{"activation": "squared_relu", "routed_scale": 1.0, "init_std_router": 0.0073, "lr_router": 0.000829}
Below are experts of layer 3 (counted from 0) of a mixture-of-experts language model. Rows are named router (the router's row for the expert), up (a neuron's input weights, with its number) and show model dimensions 0-159. Each number is 500 + 50 x the weight over its row's rms, rounded and kept within 0 to 999. Numbers have three digits each.
Before each expert's rows: "gets" lists some tokens that make up at least twice as much of what it gets as of all text. This comes from a sample of Wikipedia text that the model never trained on. Tokens count by the router's weight.

# expert 45
gets: "c", "b", "v", "t", "f", "g"
router:391391481584482472484447503545466547503572505532487466513491489585568489403440527535539521541497514342515434439507490528490455447391437470381531530515467498562510548488460541516536444516549577544471534520512555498520478563499545478529532512575446555417521511500536442423509439465484430520534458525536521441577501458404502507610447502534491597605444436483456599576503567558530562533557528465488441534495520482540546441492457486456544503483430478586511484490391520511575596480468499
up0:445475507541537509521554410481556453494482615586452510490438480478513486412506510554572554478515511435474506508508542543503539466522481462510558445479478498539519534508556570584513486542571530475415530483589472426491540518563515423402467512564499454491533481565591493415486451543587464610461472465500630478501580494484450410486501577515470449511435495476594441464498418517554537584566476392465448452548559535469476384570425463466528517481445472538471463505585485573560562406526492
up1:486445546539504550440473542480509497527441518452519462490404540482541422539472513540547577476492472525436590465454462498546482435421523453589506480549514511505557515485438546423433559417574520428411520439504450546459505479544408524438507418535531507415520590508503446480456415514624471505598483447573382427455584455530447477591483532472495452513420504496518533499490455523525465563528509508509470553469490545521457508487464530372491530393397530560553518507622476537447459548437472
up2:486472557489539570544490465382451547505521504505482478487525525606530400479461463505558402426503487518520504493524529609522417521475484446452525501505519563511526508447554517517430501581515461533603552401504503521581499506486521400458446495580357560419584451555505490550511512453493536485510529435429541496498495510526528503493550566505614512446574405441435582519512546476424474549408552585437453528522495477450564545559424408461567510492526486497511554549417473511602508453501533
up3:485443519511469553505425433537441541424480438534546396495456498509490527496444441409443547514536553581545474479507544529480509529430433557445566574527418521570387539533583533508507427450443541554592554555478507454560525461556530507493430482423481562457499616547531466531533508453462505557418595569413513436521478454479477482506454548567499469472463444591485515412538611488546482602472421492492484510398485539532461505568454473522490466552388526546567505550525514537540502486576491
up4:431458493544514488463500584471514558435442506481541491502570468489537484537377488486551470518437425465521681508580463474497425492504541569440521560461483552476459560561422455497468455447548522430439588414436509534480614494501569467520538488507530448524541532530594416525451500459346487524482496501431513427504507514523434507506467517552506514542530578538456587474493518559480471528533478478568553499518520430520479487593437509525483364461435464577576458514457400473501572478521520
up5:512431544439430455539480569528507493503497512502408415500519540516520484484496467479581401547450554480399511503543439546537532444522529499527406492534516497497537394453504475612485491450473420441538573460403483440548507535473434578491565590458523485498456486527526499437554468461487501509542520509481515572529481517491565531605525467394413569425453444410553498551497477515555499604502540433542411517508587450558584418417496417534439486404515484597497436503481520545484414469511530
up6:435484561490653404528465499386527507520515474496497515384442486488557460437517482549475509470461455480495434568479495610573545536433361546506548517489450494508487519381463454474511430540570500595468540565507542500539538519560541511471504500390544540463508423525546528555509490539496518541431535633584574542480478523570413395481532541546537483540546489530485570530479502477438535497564562536540523468472456500567506519563445552497502428471541499545513489533517567579580420562502498
up7:533456546535557619471458445524412480566470438565608485510551490474585434511492528558507473603538531438547464466533493571486512482433545503525554489493509458537472580535479602446538494468498521462500499541516478490419558466486523572453623524486447555422446462510480477500558588517551522572512487424447488564559423551442649494504533552442557496437567478513505452471417439474510523517556452518560533496481463548531578528491490595540604476524531498526587526431391477519462543482574579
up8:498475453461526540572413572529503517567648432544422558519542502557516421440463479514540507464463472480474441475550484524577378557526523523551550480573442542527410556525465475579528397472495531483420553530497459570486460417456438462482561398518524531526502540511432502498464502472502489490508457449471463510593547488484500465577553501572555546452474506514475542365545528451547462502516467499495535470560519620451422514550471534354467569461543506508601450496558461484527548485433570
up9:447484516541460535529479538524486454409487475498546521468471448613571612431495533558520556555495500496479480484527437519516506420462502512473499497471541472521539554556470446490515458587475470543557527523437591521464492552520483561565466560517567653522488486453491444526551480520554541437504493551480476496509484614438592540446525561603376558453500486484413442534472582489508470542481470489422589523427524475462478604479442553510535541466556594562418508445467550464492556476577641
up10:342537519516569498545492449458442461499470588504501483587407515510546547522494531610577457565467400379499498533516569533566387496469530500460469509579427533468557587477487426410420487455532499443517517530456497443521500628533456488483615495571486507480429472479456516423559523454597464496520455495435526498481428519502497442521415458390604479490509512543519495410425485521521524457533463548500567452550578558532406517490558519491468537514478479456484522514491517520513450536500494
up11:441514506474567524550514542428492539531439570529435474582478510518501518348452486508539531494428584497455466570534503492423524531513465456436577429513493579521557464559397519503534523458533448513455489566477509442453542612450524473470524561518470478524540485475480502488483569586434500489515549564555507451516476470411573443549430572591535559519483597498407560438475548495524623478491496564536582488470585459481596597466412560550494521533447541529521491485382489441473527538438492
up12:414525476419420476487374550456512571536491512592464532467510463524490435508449405549571491443508470485512514414473401534496473534523539477535509577567465563513508520438498544548571509414480569461555429470489545513483422457434554422435502526466557489604499451470561537582573570574524566457517537537520599524522509487455516473551570610448454537546486537456430496499485551555499531509458524434488455535462478499550475591486554539507465406480466508528649509553440485535584466546512412
up13:483482463560519515473523472434493542507515584465512509495585512478509491457461534460470416415441514472460471497572455501429537419543534549513496447602494524555473502510540448462521504412525507523483484509481541541466458611488470557556549470520523436445491478526568515443601474514570446540325530504492472452441495498602554469509515576604468548505536509536404462424411495519597479432518505525514443447435517485526465568512390555512470427613530473460515395558418416565536492435570489
up14:493558410548516481443422474478521430481456549496327525487498520605522503505569529477485506507456537432540507566546469508483533613455468455484427478500440522486438594540529528555538466400497579524502477407643546435531548524546513484400588456472450490501487479431498430488448499458532411515521522544465483481561484463493521511554530460509553521655480514486557532581595549543420539589550496521480538486504518538559530521527527408411514545453533480511489474479448501455621521501504471
up15:499449522438527504553578544569544467460518532399371440558514545627420578493453434483584504533557501565488487507432478488571483522420547436426577495439637500465536430527453469523552527408538552517429550445536486448531497537531575484453537524554500438501542549470447572420544424474432441580472480453560553535474491515521577456496548529465433574457488535555477466555445556596555534587536501424488559574463473492474545414540455517484482533473534474534543509539544515464524501495452484
up16:447512535501448537523495569504553595503511483535520414480506543542612447535432520505529493441545456461490491417447421598472431481464423483425552397499559432516503538518611477531437417523504468488511577525480517475514497528473479481499507474559495523429520493550493465459495444563515567580483404478490535520624475537530461494503457530561477557611486428458372554471493552523527488567562524603462415541439522499529523507592502450547576396495452553523496574429489577428550552502434449
up17:466555436511516608501482569427541574434502558499557597506477522532462504444441566481549532556525496478588423568439516552415543487523551475412499486499508603593464402456481492414500445425489524532481436468418450497552581461399538450360557452412477509436549515467422442513468456484507517527517485474501449468453474495546538567539482465545471548543481493489503454505448529535467504414424492567542519515476426520491479391556441515555560524484475444534456501474578526476621476501470601
up18:537611389373458411487552546450564505440428521508447449480543519459535586452460488488478460552527484494450478574581478459527550506403533512468621445632584451575482652445540496473463512532549591482501516494527574464473465441526399377535527548552470426419528495482496461458498417497518426498458501518493488480454497446574591500580508553502534492469463452510495552523511535585511541570477502499439402552476518499549506498448489523494532545491454499462455527451477550472481449519499514
up19:510504440516436446388485470454528471441506450553470489513609516489489525464524411485483459543504567548471399540526469525462438486492433491466546405470436373489487507434489555511604530459527383466548473449468464553482567531532468534474450505554418571452544511503560563434459511465473568554477447551485468554474551533505513466628452549506488454543586432476478549580499393570525503529552494452482495507469434536560529498482529574511464547436442474507487478429481635500551574625448468
up20:541624537530518502499525466358538496448465550454468426470501481551571509542519564453408564568483505462534504514514519525550508537474527487479498587506402482498502447528525535560455477471515508537458534533543501487485543531514558436578450521546462517477446575436526402511581523461437440494423416391484648458448454539477507527550517468483502522548520438544477507467493439473582440520527547461475480481479548630413570457348444470510541462431473455585448535566549522517553521542590468
up21:445405598568528504387472479502549545530589470517512571576520474491443573404488560548419486533557548492526361449436561413521426500397544497620519426497398487478471433583368560465424551510456425530533511506506492475581470492471521470500459440465492510472545457500415537458535503503493474492492612511473468440524449533535420515471476508511495446540508557501502501498536505435475545507565516416520537472432494513497562487551406485466553524463487483544439545570484608515510553464506450
up22:448512481555542508592386520550533621468541527527517409594502494538505581462485552493475498577436482605488452504461507494430419520508489498589557536524475571551444530478451505572538482485575495515425487547458529466540498520519461478470411600525518433549562509495540548413520390530490497615467465435557489484541458499457441476527473531541446467612365531483564477533615506534412499518492467442552456585470522525508496494607548520528494438488447394500537450494552499485431545468486499
up23:430430505492509499507524510425485424442572502465520602474477417499546481476497465535511425600489489499437408466448515543500570546578526507587447442517646440478506551515559532435509458478496476561485505584527508455482389512535455566505483512574387455526492496445452381534543453521559482447425442542527573549509481386457530510532470526558497406448448553427429455519482458472547468455556556484548537514507469514582498446519466514574558389527452528539498465423541523432526475518555575
up24:429511497559389455468525531447514431484505529473500451473441423437567446518432616468508598528468509424411517475521519438499543508469564445535455511516504460446562447503550446514502471490572497511489541454525504453494514508443488482567549524471510482457535503441521395447522528497493446567601456507537531538444519478530507392581538503568437571522454467508490465463523531501404558501602524543524561490515400473530486461392482536485634473574512489543516550546487503373472649533383474
up25:566492528566482462474406443480457546508485551449414446549521393659497525415496561418466533475545471619457525579472413430525485457441419503441525468553516523525475513502547485489453530500535463505426576506462442525521484557493637425492538411467424501434461422464505592467496509451491538461589507493497563571537456482518450508483581522444543459588534518490491423446491558559454470554518499468450478434463526482533558508455537585590505468531575463568489566455423523515567498483529492
up26:528466595477589521476475529632517506452496491525539508434474430547501466545548454476506508513452522407558522523563458505465443453497540459513520538510501611463534458451548484497543453521452382490472491464494550424514491467571454485504388504483473566452607528620516501554439533519604481564479586544467505416531474516422457465526449518522445524551503483496505591603483456544474564530569421523474517575499569471666561510461476500457511539516519477578580467524560496449452535583418540
up27:517505516655527496536457505426490506398490446489565538485602491548529518477535490539490531418410540473474429538477527461499424556495440466457529440496552551489448533473499487536474443561470566438496442352473486504535454540442550496543500504453490550542520582441563548493516539484483423484543568414539490527463505508399478515504474610591635527497495395445495593413500431514433484521441518466554463592417483546485492549512418478448466412497484496455494443561481507474525581464490431
up28:443389471461454468511518570537506565481514511467533527520426477382576391434570462514550496588493465451461485405533508438445534557570534501414445499447530640497520550430445415494468535491454472580528446487566530523532513474511419602511497402471438582600556469440486485533518479441412555485480562509507516557478500508541567464496540512485511482466474493504549571452575450496516555528554481445498502505529542494507516472526447524392585497402505435447574510572588501437488484596476508
up29:491482452517590447487557522554481491527518517556581437597558476510427560512426485367525609506608546438515472478495519594522422493520478558477438487465559531521548553527557584536511467445518508497416529614517492451471485464403501459522570432512416549528514545601467469488614506440502539443579584471509543477521500551553498463528488548421562557494503503559373508502496544484534518497462527525553540520536492561536547486457587439470492465455460438489577425503439481383492498552555461
up30:434527482526558577445455480521492579434501518564574450514525462565577531544480584466373537535476589472502617523398448508526500444546491483446504598476455472556463460493488515512516528429506578440568480425587580540478501511432617438537475503564531507533527500538596489433591552493457488467504436569486485530498495461544549491466442550564475502484425573423389465554470558529460576417513532534550544429498435510514507495561569416493564477521455539416570501559489515511552464539510539
up31:499429549542515498547492538510574511513494515490569499569545477477479537415428452449532545552424450472482537429468446533566573460614533411469507485582450447484501478486465482583499447608606562538485472523575469469462540531471412506453452471552542450480538561519470572430544416529562479502477467631550582495461450434498551414450482548493518499469511431497471589478472554546460491485598608565452545509463532519538561489510485396534451520434489450508409436531548507561447457393475503
up32:468486518469537375448484537486508512503558493506507527517540431589501491577383539657437545476523499511463395537453464518512478500542359491506483481539485468470540526507540594471460404531531572469467510532489476450435537480562510442497571568456443485507548517442496491597458462546464420485511446491476382446477493379545525513520495425476486543566487502582411585593531576511499510487574469507536537544493593476507499488474462472557508543513520399531535396414451488507428424469487519
up33:448451523537478425505482484475454479489565535517436523520541524490485563550406572468524470559581490415511448407506444434526460461517451472429503505441510492488580474484501568534520448542369568477486490591545535580476492531439495433652570416487582552514465528417474447459530492486470491513431543496460521548501483508535529489510404503545581439501466479518477594586557538572532492561604499555482503531433566488505574459576491526555425487476461498424556555594528489587462478477520624
up34:445538402541533498500488427471482594403523461473450551428531530563498440337517449485493512507512524429386453529502477607549527510482528514426491583470459501442521581394540564551508420623554510490511467526497556465489483481535511528543480514506450499426447458385527482480543483548374502478499550558450525547447523491411551442578471512543478560387531547512478536499524587470553502481517498424425453519485460561538510585480462525439575468519468531500493542553516449496555488442471586
up35:500480458542387467517469591556540602469504429492534451503471416442475473534494567537522452527558597475492539537545519503584428509569474391501555606426488541450458507570523571551531445524411518516539459479517497423450414529476464490490536408426533509552485467504471620393499460508459448512455567461466468520521513562523563552497453508581548518517501544455542532466431466548455511535573479471510495567632448546543447429506418492477577498497386486524510502454516577463552452492473402
up36:496507476471471431588502485485433627503473511524511520497535440520509476520564525539555570474483557405433406501471565472497595586511502502521528525481517515514520514462453547535474558515428490447573538378495530550425511514489553451584490463551537481531533563485455385452551407456436547543620598441516551485580489459513504472552401488454468494554497518519431516536426488519539475568518444620458437516524541506478440490454566529525620522514429412586514481428446555565429473501525536
up37:509412498543507540417474501491512519447522546499506574552490513462591552489512446492556501492531590430439536510565466585454479445401471544513492522372394449512537514491502437425538595601458537483511569611523527483365564537583429472446450608511530652348518515533473518476471558515470487435463481554482443501572476506401509461486495501488423491541459530531472557506476550544463509595511478468469436557538515480512460491479539469519545512533501501484546510508491553469532568527424557
up38:485509470628497543496487490533503592522533543558558468528503545513547538529507575507465567415521520465453498529510505501462557484500463555525492413423518458527410453473467518483390496650508471583458488482467599418421506543451466503546508475475496566498519553506503405555515536441565451464519497551493492474513515456586482532505591507509490507512438423503369653452479522534531467523431461509516520525541450491497597411556497556351435502428532505521433536493505527612481468436502568
up39:485549495476476532553461475564528501629547525462403561524462509486527538409540457516486428465547559407539504496457548569538556560558475417441505540486482515587454559469475518547491480474509450485493478448504449429443615478561465521482527481483436493570547501433455445475571466472506463465463556517452497401463526460502439575533454461526417443496480481534463468576440499529605459495496616615516496574477468505442458548454403534432489565532538518579452563478432498362433581556538480
up40:550445584527566531520492375406551510512518574500441571448473424505487484502544483511528508471471448498530402559494430541506481420530477501482397489489456532515465492565465491449617446447484493516553496524487494506449526516552568494450591483511532524520469467521486460506484513516491370546473518610567494450572554523516525417586525504481516575493494527405470554515522539482406529496567529512530442480566493563532562521586443424552493462388454467458576572451460564539482601447354438
up41:497467452541517508429509472496417554553571457449521501559509545378537579467449475533465553466539484483516420499490434592418527416510453472509514421560437483510511562519522475571507479528486426556500552544459478410471560437456504505544539544485448499357513616541488484521533480446450574480509427647535509513550468483594610431460562506516512577479482537369456451488526479540473587444428537560500538526545495500536437561540509525500443522464492574456516442563492444556574567526518507